config.toml
num_hidden_layers = 13
d_shared_expert = 0
moe_layers = [2, 3, 4, 5, 6, 7, 8, 9, 10, 11, 12]
routed_scale = 5.22
balance_loss = 0.00396
vocab_size = 8192
optimizer = "adamw"
train_tokens = 438900000
dataset = "wikipedia_en"
Below are experts of layer 9 (counted from 0) of a mixture-of-experts language model. Rows are named router (the router's row for the expert), gate (a neuron's input weights, with its number), up (a neuron's input weights, with its number) and show model dimensions 0-255. Each number is 50 + 15 x the weight over its row's rms, rounded and kept within 0 to 99.
Before each expert's rows: a language model's description of what the expert responds to. This comes from a sample of Wikipedia text that the model never trained on.

# expert 5
What it handles: Prepositions like in, of, across, throughout and between, especially after superlatives as in one of the largest in.
router:27 56 34 06 38 56 63 48 66 40 57 58 54 52 51 56 65 65 59 43 60 37 52 48 61 30 59 35 54 56 34 67 41 40 18 38 45 43 53 38 27 41 36 51 49 41 23 44 56 55 47 37 47 38 55 49 51 61 59 30 59 57 35 44 33 63 43 64 36 22 56 66 49 63 54 48 68 47 39 75 44 45 18 50 28 57 40 42 34 34 33 58 50 42 71 43 71 31 62 44 33 46 65 69 07 47 56 64 57 35 50 74 61 71 52 42 53 37 98 22 45 47 70 52 75 55 48 57 78 59 59 77 60 74 56 64 32 65 64 44 46 55 49 54 42 59 68 42 67 66 59 31 41 35 51 56 35 74 24 54 46 58 58 57 47 47 52 58 50 45 59 49 51 41 30 31 65 36 33 68 40 36 49 44 68 71 86 51 52 66 40 34 63 50 37 48 45 36 70 38 35 58 49 53 22 41 36 00 60 32 33 48 45 28 29 43 36 52 99 51 58 68 46 74 53 30 42 14 70 55 48 52 41 28 62 46 57 50 21 71 66 36 54 37 39 45 37 39 38 43 66 37 71 42 56 44
gate0:48 65 82 69 42 45 51 58 54 69 18 65 86 83 35 58 56 41 53 50 44 60 56 53 50 69 23 13 29 63 58 47 61 46 50 53 58 28 57 44 59 51 60 41 68 99 22 49 59 43 50 65 55 61 42 42 33 57 54 61 43 48 39 59 52 46 40 61 40 45 24 14 47 42 47 31 34 24 47 52 51 34 25 40 56 56 74 50 61 51 49 52 38 42 34 38 56 18 40 53 15 72 51 75 48 72 38 31 27 52 81 51 73 83 63 34 52 70 39 58 44 43 45 53 42 30 32 46 74 33 22 38 33 66 67 63 44 30 35 37 59 53 52 42 39 39 48 61 37 51 45 57 49 22 54 64 59 66 52 73 49 55 52 43 26 85 48 52 64 40 68 71 51 63 21 63 63 42 73 58 48 58 58 46 63 46 59 32 62 23 43 46 32 70 41 39 32 64 51 60 35 63 33 37 66 41 44 55 59 63 62 44 49 51 64 99 68 23 53 51 25 58 54 51 34 60 49 67 46 60 62 51 28 50 54 52 41 36 52 38 40 60 37 61 33 69 47 79 32 60 48 56 45 49 26 68
up0:22 56 77 62 49 41 55 37 55 70 46 86 63 59 87 44 71 75 52 62 50 59 28 44 44 38 17 50 52 47 39 51 59 40 27 38 69 41 68 46 31 54 54 56 70 54 39 43 46 61 35 70 72 48 31 40 50 60 52 42 33 21 52 79 47 46 31 86 50 36 44 30 57 62 39 34 57 55 72 59 50 52 51 67 49 63 66 23 56 61 70 67 51 42 46 42 35 51 49 50 42 57 81 58 35 40 37 56 27 72 52 69 56 57 63 40 60 37 54 48 54 47 57 37 24 11 81 39 70 64 24 29 53 44 62 23 30 29 34 34 55 44 53 74 46 27 59 66 67 64 73 73 31 32 67 57 73 52 56 57 30 46 55 55 25 61 43 47 68 34 58 45 69 41 53 52 62 36 52 27 73 62 53 57 50 40 43 59 34 40 56 56 16 70 51 52 48 59 40 63 44 28 50 76 63 40 50 60 50 45 59 64 62 50 44 50 22 28 62 41 36 30 44 40 65 49 19 32 40 25 76 45 44 54 71 39 29 53 18 67 20 50 61 41 53 69 50 75 55 82 69 63 45 53 23 39

# expert 10
What it handles: Words and pipes in sports careers, game schedules and league tables, such as with the Broncos, League, pm, score cells.
router:86 54 35 61 43 51 81 54 46 35 46 36 66 52 55 45 38 48 62 56 66 47 23 16 50 55 44 49 54 19 56 33 64 73 52 52 42 34 25 79 71 51 43 70 66 61 51 59 56 44 46 63 45 52 67 43 54 41 60 63 67 72 47 51 48 58 80 36 56 74 40 25 24 47 55 66 27 48 32 35 64 41 25 40 51 38 22 66 59 62 35 59 65 42 44 33 24 59 62 43 31 40 37 52 51 56 81 32 65 64 62 54 13 61 23 88 67 52 74 36 49 47 39 42 31 76 51 76 45 50 47 43 64 58 31 52 67 43 63 65 63 67 41 44 29 65 51 52 32 43 49 29 57 52 47 55 68 30 49 34 39 63 26 35 73 57 60 38 43 59 41 46 42 68 67 37 76 73 61 38 65 61 55 43 72 84 41 51 61 63 68 68 32 41 77 47 77 45 56 32 43 35 43 41 63 61 54 30 73 84 50 26 44 62 48 57 66 62 70 31 30 63 61 39 59 43 40 26 57 81 23 51 76 52 46 68 60 37 49 50 43 39 87 45 40 76 60 46 42 46 39 55 40 61 42 51
gate0:50 45 68 55 42 57 54 22 44 35 55 31 27 39 35 62 67 61 53 72 65 48 89 66 66 59 14 68 61 40 51 45 47 47 35 45 45 62 52 48 31 56 26 21 56 54 29 56 35 52 46 55 67 43 58 70 44 54 29 69 42 74 59 50 39 14 59 76 34 52 17 47 53 36 58 31 65 23 40 68 59 29 56 39 58 42 66 41 57 59 60 37 48 36 47 47 38 32 41 79 65 25 40 76 44 51 53 66 34 43 28 40 51 37 34 12 24 39 60 55 50 63 22 72 42 49 56 62 60 81 24 61 68 50 55 65 61 67 49 44 55 68 50 49 67 86 34 61 51 38 64 49 44 51 47 63 55 55 59 43 38 60 38 44 42 51 56 66 89 51 68 34 52 21 37 59 46 48 23 42 30 42 45 60 20 31 44 40 48 48 27 47 51 39 62 57 20 71 70 66 32 22 48 54 58 40 31 52 51 59 44 36 62 76 71 41 35 73 28 50 43 59 39 43 64 68 79 61 49 32 45 43 64 53 50 46 37 72 50 63 48 37 50 15 49 50 51 25 67 79 19 54 51 71 45 65
up0:55 59 43 76 48 33 86 39 37 35 58 17 43 28 59 75 31 42 63 52 47 34 44 55 55 42 48 20 51 16 56 24 49 62 59 46 18 54 39 42 24 53 47 23 57 62 41 51 23 32 45 46 68 67 43 32 37 37 41 72 49 28 47 36 57 39 77 49 56 36 34 55 39 61 27 56 51 46 81 59 62 53 61 48 54 40 58 36 79 44 22 56 33 26 36 28 32 45 40 50 23 62 52 53 39 64 41 32 56 37 63 60 15 60 65 52 42 50 39 23 48 61 32 70 50 49 43 48 71 73 32 33 51 54 58 45 56 29 45 70 42 76 47 64 77 41 40 76 50 41 61 30 47 73 25 38 49 43 51 67 44 66 49 17 39 70 79 68 30 21 30 56 35 67 46 38 53 41 68 33 45 47 31 61 44 64 56 52 59 29 68 38 50 46 54 55 53 41 36 45 37 32 90 45 64 23 58 57 62 58 37 38 43 25 36 46 33 61 43 61 56 75 68 41 72 55 59 42 50 58 59 31 83 41 44 48 53 40 28 42 31 64 56 18 25 60 60 58 59 35 45 71 43 56 41 36

# expert 8
What it handles: Album, film, series and episode words, plus heading and numbering marks before titles in filmographies and track listings, like ===Home media.
router:27 72 50 52 40 53 85 44 25 20 87 56 37 50 28 77 65 44 45 44 49 72 82 60 47 76 76 60 66 23 61 64 69 51 40 63 35 52 54 71 41 17 21 48 57 43 54 68 39 67 42 60 55 38 58 60 48 52 42 39 35 36 60 58 49 22 46 39 32 32 50 46 46 45 32 59 49 34 31 46 47 52 44 60 49 45 56 28 31 62 70 60 48 52 57 48 30 40 74 71 51 36 58 53 63 51 48 46 53 50 51 52 68 36 37 23 48 64 21 74 44 74 70 48 63 23 60 30 55 38 61 46 41 54 46 55 56 69 73 39 45 13 61 65 46 48 56 42 25 75 62 53 50 55 54 54 33 62 48 48 60 72 45 62 68 56 78 70 64 57 73 48 57 57 42 40 40 42 56 64 48 66 77 86 50 45 34 61 79 73 26 64 85 73 83 45 34 56 68 63 54 29 52 24 26 46 57 46 67 46 43 34 48 43 63 53 29 47 53 63 74 67 49 28 58 41 40 60 57 54 33 41 57 39 59 57 30 28 57 31 23 51 32 20 34 77 65 39 40 59 24 57 37 45 61 57
gate0:58 45 72 60 66 55 30 41 77 63 42 30 65 42 56 45 30 68 48 59 38 60 43 45 47 58 29 42 57 71 47 37 88 56 35 46 65 43 69 57 39 50 37 46 68 54 38 45 51 37 37 52 41 55 64 81 36 31 58 43 39 36 39 62 67 63 53 32 37 60 42 73 51 49 39 47 61 35 12 59 36 73 33 48 27 17 72 57 55 41 52 56 20 43 30 69 74 50 36 65 51 43 48 26 64 43 73 40 53 80 94 35 63 42 26 80 81 41 72 75 48 63 42 43 51 53 46 26 77 37 45 36 54 65 42 50 50 43 32 67 64 53 35 56 68 56 83 33 43 43 45 29 42 48 39 62 57 62 30 45 47 41 33 76 36 52 41 70 81 46 77 91 28 66 45 64 52 63 43 39 52 43 43 39 49 49 41 56 34 38 61 58 52 56 35 33 77 53 48 41 48 81 26 53 65 48 67 76 54 69 56 60 52 54 48 61 50 43 80 39 42 55 44 51 62 57 28 44 68 74 21 67 18 82 41 45 78 54 40 72 43 70 46 53 30 46 38 45 62 49 47 53 60 64 38 55
up0:29 80 47 80 26 63 55 53 41 67 46 45 64 36 22 54 61 63 61 53 45 56 72 57 26 51 25 38 58 51 50 32 57 45 45 44 62 71 65 59 55 28 57 41 49 73 53 64 64 49 28 70 45 25 56 85 69 58 54 33 48 33 46 31 45 44 70 24 32 14 33 71 55 73 44 48 68 58 49 45 38 38 43 71 32 53 49 71 66 38 66 51 64 42 50 51 82 77 51 54 49 51 54 21 70 50 66 49 64 46 74 24 75 52 35 47 60 35 33 33 30 50 82 30 51 05 38 05 41 43 35 53 60 38 75 42 46 25 44 48 49 55 31 84 54 34 64 35 65 61 35 18 40 60 48 64 48 62 37 29 57 43 50 63 28 26 71 70 68 33 68 71 53 54 54 64 55 49 49 51 60 44 44 54 36 56 50 37 45 64 43 66 44 43 38 51 55 41 39 63 45 46 39 53 50 50 60 44 59 48 47 47 49 29 65 63 58 45 61 41 52 53 77 49 62 66 33 43 51 52 21 15 28 70 73 31 52 69 21 32 38 78 45 58 52 73 47 30 78 40 51 44 48 56 54 60

# expert 3
What it handles: Pipes, colons, brackets and symbols in tables, infoboxes and taxonomy entries, such as Website:, ISSN:, closing ) after sq mi, Genus.
router:15 22 68 60 64 38 35 57 67 71 50 74 47 46 56 40 66 48 26 47 50 34 42 66 54 51 28 70 47 45 40 70 68 62 10 56 32 54 58 41 43 48 55 62 70 48 55 42 29 45 51 50 58 39 46 38 51 45 50 60 54 35 28 42 71 71 60 43 51 33 46 51 40 34 49 50 52 38 32 55 58 15 53 46 49 56 49 48 48 40 49 28 49 73 40 48 62 45 53 35 74 62 48 77 63 47 48 48 70 49 69 53 48 27 52 51 39 39 65 85 66 51 42 40 43 60 82 72 59 60 43 76 49 21 72 71 49 38 44 50 70 71 66 25 63 12 48 52 32 21 52 73 32 52 66 56 53 55 63 69 57 14 30 75 58 43 52 36 51 59 58 43 37 42 31 75 51 30 42 55 26 82 47 30 38 36 19 39 43 31 24 23 36 70 56 49 33 65 35 28 62 71 45 46 48 66 52 63 28 29 73 43 58 48 34 30 70 32 42 53 53 32 33 65 69 66 50 58 37 47 55 46 40 35 45 46 62 83 47 45 50 49 55 67 79 34 76 63 59 69 59 66 37 85 35 70
gate8:53 29 75 42 53 49 30 39 62 69 54 46 46 54 60 48 44 36 26 47 39 68 82 81 36 39 75 51 48 39 72 57 31 36 49 35 49 61 47 23 45 53 41 48 51 53 40 41 62 93 55 60 52 68 51 41 44 38 49 37 75 41 32 50 75 58 67 35 54 55 53 33 50 42 76 54 57 81 49 32 20 45 73 49 51 44 48 46 55 47 33 37 53 39 67 65 50 27 37 38 42 35 43 59 35 25 14 44 37 46 52 72 36 41 52 32 67 45 54 63 54 62 35 65 74 56 42 62 42 28 67 47 36 32 40 58 28 53 43 27 54 53 46 51 49 29 60 55 40 43 31 17 56 53 67 37 26 31 66 45 66 31 83 71 10 53 44 43 70 42 61 82 66 39 28 40 46 58 26 51 47 56 60 54 59 79 42 59 42 48 11 46 43 47 59 25 24 39 46 53 60 58 66 32 52 39 41 55 70 30 78 78 79 34 42 61 55 62 41 54 44 69 89 26 57 59 26 40 56 46 60 75 35 39 68 73 51 48 30 52 40 46 66 61 66 43 54 74 33 73 55 49 63 69 46 72
up8:58 45 56 56 51 51 35 49 75 44 84 46 22 53 49 47 58 77 88 60 70 34 54 54 57 41 52 55 45 24 58 56 77 40 33 44 59 49 50 53 47 67 36 43 40 25 55 65 27 53 26 56 47 23 59 30 44 78 37 46 49 74 54 57 41 69 61 60 59 70 51 41 34 12 40 51 51 54 55 72 49 56 37 33 61 22 55 67 60 59 70 75 61 71 24 63 47 44 61 47 59 49 35 43 59 24 52 57 55 47 70 49 44 43 70 40 49 68 69 53 46 57 45 49 35 48 83 43 56 27 38 52 54 53 55 31 65 56 64 35 61 51 40 59 68 60 61 24 43 53 71 92 36 51 23 60 62 65 52 65 60 39 22 43 24 74 37 67 75 43 50 36 71 22 58 42 30 29 54 25 46 65 21 72 63 54 69 33 42 88 69 39 20 56 42 48 41 64 48 51 62 38 49 44 40 54 43 74 35 41 41 50 46 46 47 58 58 41 51 59 50 68 65 38 50 27 49 46 44 26 50 54 27 57 33 72 32 53 72 87 31 52 37 37 45 38 38 17 22 61 57 38 46 62 27 20